python train.py --n_layer=10 --d_model=128 --n_experts=256 --experts_per_token=8 --d_expert=32 --d_shared_expert=0 --activation="swiglu" --moe_layers=[2, 3, 4, 5, 6, 7, 8, 9] --router_score="softmax" --normalize_top_k=true --routed_scale=1.0 --balance_loss=0.000177 --balance_bias=true --router_z_loss=0.001 --n_groups=8 --groups_per_token=3 --init_std_router=0.0289 --lr_router=0.00102 --n_head=2 --n_kv_head=1 --head_dim=64 --vocab_size=2048 --norm="rmsnorm" --norm_place="pre" --norm_eps=1e-05 --positions="rope" --rope_base=10000.0 --rope_fraction=1.0 --qk_norm=false --attn_scale=0.125 --tie_embeddings=false --parallel_block=false --init="normal" --init_std_qkv=0.0376 --init_std_o=0.00842 --init_std_up=0.0376 --init_std_down=0.00532 --init_out_by_depth=true --optimizer="muon_variant" --lr=0.00902 --lr_mult_o=2.0 --lr_head=0.00817 --warmup_steps=200 --schedule="wsd" --decay_fraction=0.749 --decay_shape="pow" --final_lr_fraction=0.0 --batch_tokens=[32768, 65536, 131072] --seq_len=256 --doc_mask=true --z_loss=0.0001 --train_tokens=548500000 --steps=7592 --dataset="wikipedia_en"
Below are experts of layer 4 (counted from 0) of a mixture-of-experts language model. Rows are named router (the router's row for the expert), gate (a neuron's input weights, with its number), up (a neuron's input weights, with its number) and show model dimensions 64-127. Each number is 50 + 12 x the weight over its row's rms, rounded and kept within 0 to 99.
After each expert's rows: "gets" lists some tokens that make up at least twice as much of what it gets as of all text; "mostly gets" lists some tokens that are sent to it at least half of the time. This comes from a sample of Wikipedia text that the model never trained on. Tokens count by the router's weight.

# expert 141
router:53 51 70 64 49 50 62 54 56 44 54 57 44 42 37 46 56 44 59 23 54 46 49 63 47 71 51 42 42 47 62 74 54 57 44 65 51 51 42 52 50 62 45 67 50 39 43 56 25 25 57 58 55 47 31 53 52 61 35 66 57 73 39 56
gate0:31 45 57 69 60 61 53 47 52 42 45 79 47 31 48 76 42 52 71 49 74 42 32 53 39 55 44 54 33 48 46 73 53 69 58 51 43 60 43 46 66 46 51 45 73 53 40 54 52 28 43 51 66 63 36 49 47 34 41 50 53 29 40 71
up0:48 37 50 55 55 79 33 48 60 51 58 54 38 42 65 50 34 58 48 61 66 45 53 55 39 59 36 46 19 43 44 53 39 58 47 37 29 39 62 46 39 29 50 59 76 53 46 47 46 19 47 38 32 46 21 64 44 57 49 31 31 45 47 68
gets: " Cl", " cl", " ad", " p", " rel", " sp"
mostly gets: " Cl", " app", " cl", " sp", " ad", " rel"

# expert 1
router:69 57 57 58 56 60 47 62 60 38 54 58 46 25 49 38 56 51 55 51 55 48 69 51 38 56 48 60 49 57 70 55 69 20 42 65 48 51 41 56 49 59 50 63 46 35 48 61 33 51 71 44 64 64 35 71 46 39 49 63 51 52 52 48
gate0:74 58 72 45 41 66 34 58 28 44 50 55 51 42 34 47 63 74 65 53 60 53 41 39 40 58 63 32 47 68 52 50 47 52 66 41 67 53 52 39 43 60 55 56 36 43 48 40 49 69 71 33 25 57 42 52 51 56 40 49 43 45 41 66
up0:15 49 37 58 67 38 45 62 55 45 56 38 51 51 52 59 56 53 46 36 34 38 71 37 54 54 38 64 42 47 60 58 71 48 43 44 46 50 59 51 63 55 64 43 70 73 51 57 39 48 31 40 65 40 61 44 50 54 35 46 80 62 43 41
gets: "ing", "le", "ure", "er", "ce", "ion"
mostly gets: "istory", "urch", "ove", "pe", "ile", "over"

# expert 203
router:57 49 56 76 65 55 54 56 62 35 53 50 52 38 51 45 66 47 61 40 92 65 60 52 49 53 61 61 11 50 52 68 47 47 35 55 60 64 52 52 48 69 56 42 47 50 41 49 48 52 58 51 62 46 55 63 45 54 42 54 58 83 41 52
gate0:49 53 41 61 64 52 42 62 40 37 69 48 43 51 38 31 36 48 59 47 56 47 53 34 36 71 40 49 81 29 58 58 64 46 33 51 47 55 36 53 15 39 35 37 39 58 48 51 51 60 57 51 46 56 23 53 47 57 36 35 40 73 48 29
up0:44 37 41 49 51 50 41 50 59 54 40 62 57 35 52 56 74 56 51 47 63 82 66 56 51 39 50 55 41 47 17 36 37 57 43 44 40 57 58 31 43 61 64 55 48 45 59 21 36 52 56 43 56 40 69 54 61 36 66 27 54 35 47 53
gets: " A", " O", "A", " E", " U", " I"
mostly gets: " A", " O", " U", " I", " Mar", " E"

# expert 25
router:55 48 52 79 60 67 52 68 57 37 51 56 63 36 60 56 72 41 63 40 64 62 46 57 38 54 64 49 45 50 67 49 71 46 54 53 53 58 39 64 52 62 49 40 23 22 34 75 51 44 56 44 65 46 52 61 56 45 41 77 64 63 28 53
gate0:76 56 44 38 51 76 32 63 53 39 48 29 50 55 64 45 52 46 41 59 67 33 29 61 54 67 54 53 55 51 44 62 52 56 38 65 53 52 57 31 35 50 55 31 38 35 61 61 50 66 55 36 51 46 51 42 52 26 53 56 55 66 56 27
up0:33 41 40 54 34 22 64 60 46 51 58 70 51 71 57 48 42 38 58 55 26 43 65 46 42 53 30 76 33 63 53 28 49 44 31 37 35 37 48 69 61 31 62 59 52 47 54 36 56 44 59 41 41 61 38 46 35 63 71 70 44 43 43 55
gets: "er", "é", "ier", "te", "up", "ers"
mostly gets: "er", "í", "ler", "é", "и", "up"

# expert 20
router:42 45 55 64 57 67 31 59 65 28 59 67 57 26 43 34 41 33 57 45 53 51 75 50 32 56 55 48 49 37 71 68 88 32 44 68 50 54 35 54 50 52 71 48 48 41 43 76 46 56 58 50 50 68 37 53 38 36 46 61 64 64 20 47
gate0:43 66 62 62 47 48 60 40 50 36 34 45 48 38 57 52 67 24 48 51 50 48 62 43 53 41 56 46 45 54 46 54 78 45 48 48 44 44 40 58 45 50 47 37 83 44 49 61 64 60 76 57 35 76 49 72 57 31 64 53 59 31 46 46
up0:52 44 45 58 68 50 65 54 48 32 36 45 58 71 57 37 56 50 37 62 50 51 57 57 57 46 51 34 54 54 50 55 60 46 50 70 44 46 38 53 59 39 54 63 58 45 51 57 48 41 55 76 34 72 46 65 68 39 34 38 47 50 14 28
gets: "s", "ro", "ers", "es", "te", "up"
mostly gets: " sp", " has", "pe", "iew", " which", " Pro"

# expert 153
router:50 54 58 62 67 74 34 65 57 47 58 58 48 41 47 54 62 45 49 31 52 55 59 54 33 48 50 53 47 33 62 59 58 47 32 54 70 54 35 41 59 62 55 59 44 28 48 64 33 40 55 37 68 47 29 50 62 62 22 75 69 56 56 57
gate0:36 47 56 57 81 34 54 31 63 54 43 61 41 57 63 41 51 49 49 49 53 41 57 48 50 52 55 49 47 39 64 68 41 63 33 51 45 48 34 51 62 55 57 51 48 35 45 29 42 43 26 58 65 62 27 35 63 55 29 33 41 64 35 57
up0:50 47 56 56 74 35 60 40 43 67 42 45 57 32 52 59 47 50 55 50 45 30 61 56 39 39 71 40 56 49 72 63 42 65 47 44 44 54 32 30 55 60 59 41 31 42 59 40 41 68 37 47 55 64 35 33 50 39 49 34 32 49 34 43
gets: "il", "al", "y", "w", "ex", "ol"
mostly gets: "itle", "echn", " Sp", "ele", "vision", " ag"

# expert 112
router:54 71 65 79 63 60 48 61 57 47 56 64 58 53 48 49 64 43 55 53 58 71 51 74 33 50 45 41 32 47 63 65 65 41 44 67 53 60 51 64 56 46 47 45 33 49 41 62 39 31 64 53 67 66 42 57 44 62 49 65 58 42 43 60
gate0:44 55 57 61 44 83 52 21 54 64 54 54 73 68 64 22 38 55 44 58 64 54 62 35 40 51 68 41 59 50 48 59 51 64 52 54 50 55 33 57 57 35 30 22 51 60 21 64 53 35 52 46 62 59 36 47 55 64 49 60 49 51 24 35
up0:46 63 56 53 82 27 55 42 49 32 51 55 62 59 41 54 53 51 55 48 41 54 38 26 52 67 29 40 71 46 31 48 26 51 34 59 51 32 63 27 45 63 55 77 60 63 48 32 44 70 61 77 68 52 33 55 61 48 46 29 57 57 65 46
gets: "it", "ch", "my", "ound", "8", "ces"
mostly gets: " along", " off", " December", "fl", "my", " city"

# expert 62
router:56 61 46 59 55 55 37 67 55 30 56 64 52 40 45 34 49 24 68 21 68 53 68 65 51 48 65 41 45 42 68 54 68 27 28 52 52 65 24 47 60 58 59 59 50 47 50 73 32 40 52 57 61 52 30 62 39 47 35 65 66 68 41 52
gate0:51 45 47 55 45 58 49 50 54 55 74 42 51 55 55 59 51 49 60 63 63 60 58 40 60 33 52 43 38 54 34 64 56 57 59 72 56 26 72 39 61 35 74 41 58 51 28 48 53 36 75 68 68 51 49 74 51 56 50 30 63 17 35 39
up0:56 39 55 73 57 55 55 46 56 72 57 40 45 53 40 57 30 57 56 62 50 69 37 66 34 42 74 45 54 59 49 53 42 43 38 57 26 41 27 44 60 43 60 26 51 37 36 44 40 61 40 66 53 32 68 43 52 53 37 31 47 41 43 49
gets: "s", " s", " S", "S", "–", "ts"
mostly gets: " s", " S", "s", " res", "embers", "%"

# expert 44
router:64 58 58 51 60 89 57 60 69 55 63 59 51 44 22 42 53 51 50 37 58 49 73 52 29 52 56 50 29 56 57 46 55 56 35 61 59 49 43 59 56 65 64 64 35 39 46 56 41 28 75 34 64 43 46 52 24 38 32 66 49 71 39 42
gate0:57 60 63 65 53 52 57 46 54 56 41 59 42 50 15 11 56 51 39 32 55 42 50 50 54 72 58 63 20 35 57 45 62 47 53 40 46 48 65 66 50 60 48 44 70 48 37 58 65 36 60 47 56 36 29 52 28 65 57 43 36 60 60 71
up0:39 43 32 41 62 45 31 44 53 58 74 44 72 51 69 85 44 38 53 56 46 55 37 45 33 57 47 39 57 31 56 57 47 41 62 36 44 44 40 54 34 52 52 51 33 58 69 41 46 75 52 47 51 57 63 51 60 33 59 55 55 55 41 39
gets: "|", " (", "-", "(", "[", " January"
mostly gets: "|", " (", "(", "[", " February", " January"

# expert 179
router:47 52 57 56 63 53 60 59 90 41 88 66 84 47 42 42 55 42 60 46 65 60 51 67 33 50 60 35 41 36 53 53 56 39 49 59 62 56 39 49 71 69 59 58 47 51 49 52 39 38 57 42 59 55 37 44 35 36 39 79 57 59 49 57
gate0:58 58 59 59 19 72 40 52 48 51 43 59 46 50 56 38 45 52 52 50 47 29 62 60 42 35 49 49 54 57 52 38 48 45 33 65 43 48 49 49 46 46 41 53 44 45 63 38 56 45 63 66 31 66 51 49 60 43 50 53 50 48 54 26
up0:59 57 58 34 44 48 57 59 37 52 37 59 41 45 37 40 35 59 36 58 37 46 64 44 39 48 55 62 51 59 41 40 51 58 54 54 45 40 62 50 41 51 42 37 36 51 73 43 55 46 54 56 20 55 83 28 74 41 33 42 47 54 57 39
gets: "\n", ".\"", "\".", "    "
mostly gets: "\n", ".\"", "\"."

# expert 9
router:48 50 63 68 59 62 35 61 58 36 48 47 53 36 51 34 86 41 47 44 54 56 65 54 40 57 48 45 41 47 69 44 82 44 53 58 54 56 41 62 51 65 53 50 45 36 41 69 50 43 67 40 71 56 43 72 54 60 53 74 72 57 38 48
gate0:59 61 49 53 56 33 54 59 54 38 55 40 42 54 55 58 70 32 46 46 56 33 62 33 31 70 57 53 42 57 66 41 66 65 54 52 59 69 60 42 56 65 51 56 61 55 57 61 54 49 46 49 53 47 55 44 51 61 64 52 75 45 31 46
up0:19 50 45 51 53 47 55 61 58 51 50 61 53 51 52 49 55 54 54 53 20 66 46 54 40 37 36 40 50 42 54 58 59 18 41 47 60 49 47 35 35 46 51 37 43 40 59 40 71 44 55 63 52 63 22 42 57 47 58 48 36 49 62 30
gets: "er", "ers", "ist", "ah", "man", "ig"
mostly gets: "resident", "er", "ć", " compet", "ers", "ball"

# expert 107
router:55 60 61 49 47 67 45 68 64 49 63 58 54 47 23 39 56 36 62 40 63 61 58 60 30 55 56 41 32 42 56 46 54 40 39 68 61 59 22 69 63 63 66 66 32 27 42 57 50 40 67 44 67 47 43 45 37 60 37 63 47 82 30 48
gate0:59 29 54 45 49 54 34 52 42 52 63 41 45 45 51 32 42 55 56 45 65 53 49 31 34 54 86 51 36 41 54 63 46 57 43 63 38 52 53 61 43 65 63 49 67 49 38 50 27 52 54 43 59 34 59 57 41 42 27 40 78 32 38 48
up0:44 41 47 64 45 53 32 32 51 64 65 48 66 63 76 73 50 38 36 37 59 43 32 32 52 56 42 63 61 38 44 42 23 43 40 42 46 45 51 52 36 52 32 46 39 62 57 51 69 56 39 49 58 53 34 48 32 51 68 48 46 29 36 42
gets: " (", "(", "[", "|", " \"", "′"
mostly gets: " (", "(", "[", "′", " th", " \""

# expert 8
router:61 48 49 66 79 76 39 56 52 37 61 54 43 35 38 45 58 45 56 25 55 49 49 49 38 50 64 52 50 52 75 55 55 35 36 53 44 47 37 68 55 68 53 54 31 43 49 57 45 47 54 46 63 68 37 51 56 47 43 68 53 50 51 60
gate0:44 63 35 43 45 60 47 67 40 49 77 62 38 39 49 58 35 56 34 43 40 58 63 56 28 26 59 67 59 33 86 42 49 54 59 53 50 67 41 60 31 59 67 32 49 28 52 65 54 54 58 43 49 61 36 48 59 25 63 73 39 37 41 52
up0:74 36 63 61 34 59 39 39 51 48 49 49 74 63 65 64 43 59 27 58 33 71 56 30 42 60 19 38 50 49 48 56 43 70 44 44 44 48 35 57 47 71 45 60 39 41 37 55 56 63 43 64 55 46 66 58 49 37 65 38 53 45 53 63
gets: "ary", "s", "ail", "istory", "outh", "°"
mostly gets: "istory", " South", " North", "orth", " Ch", " West"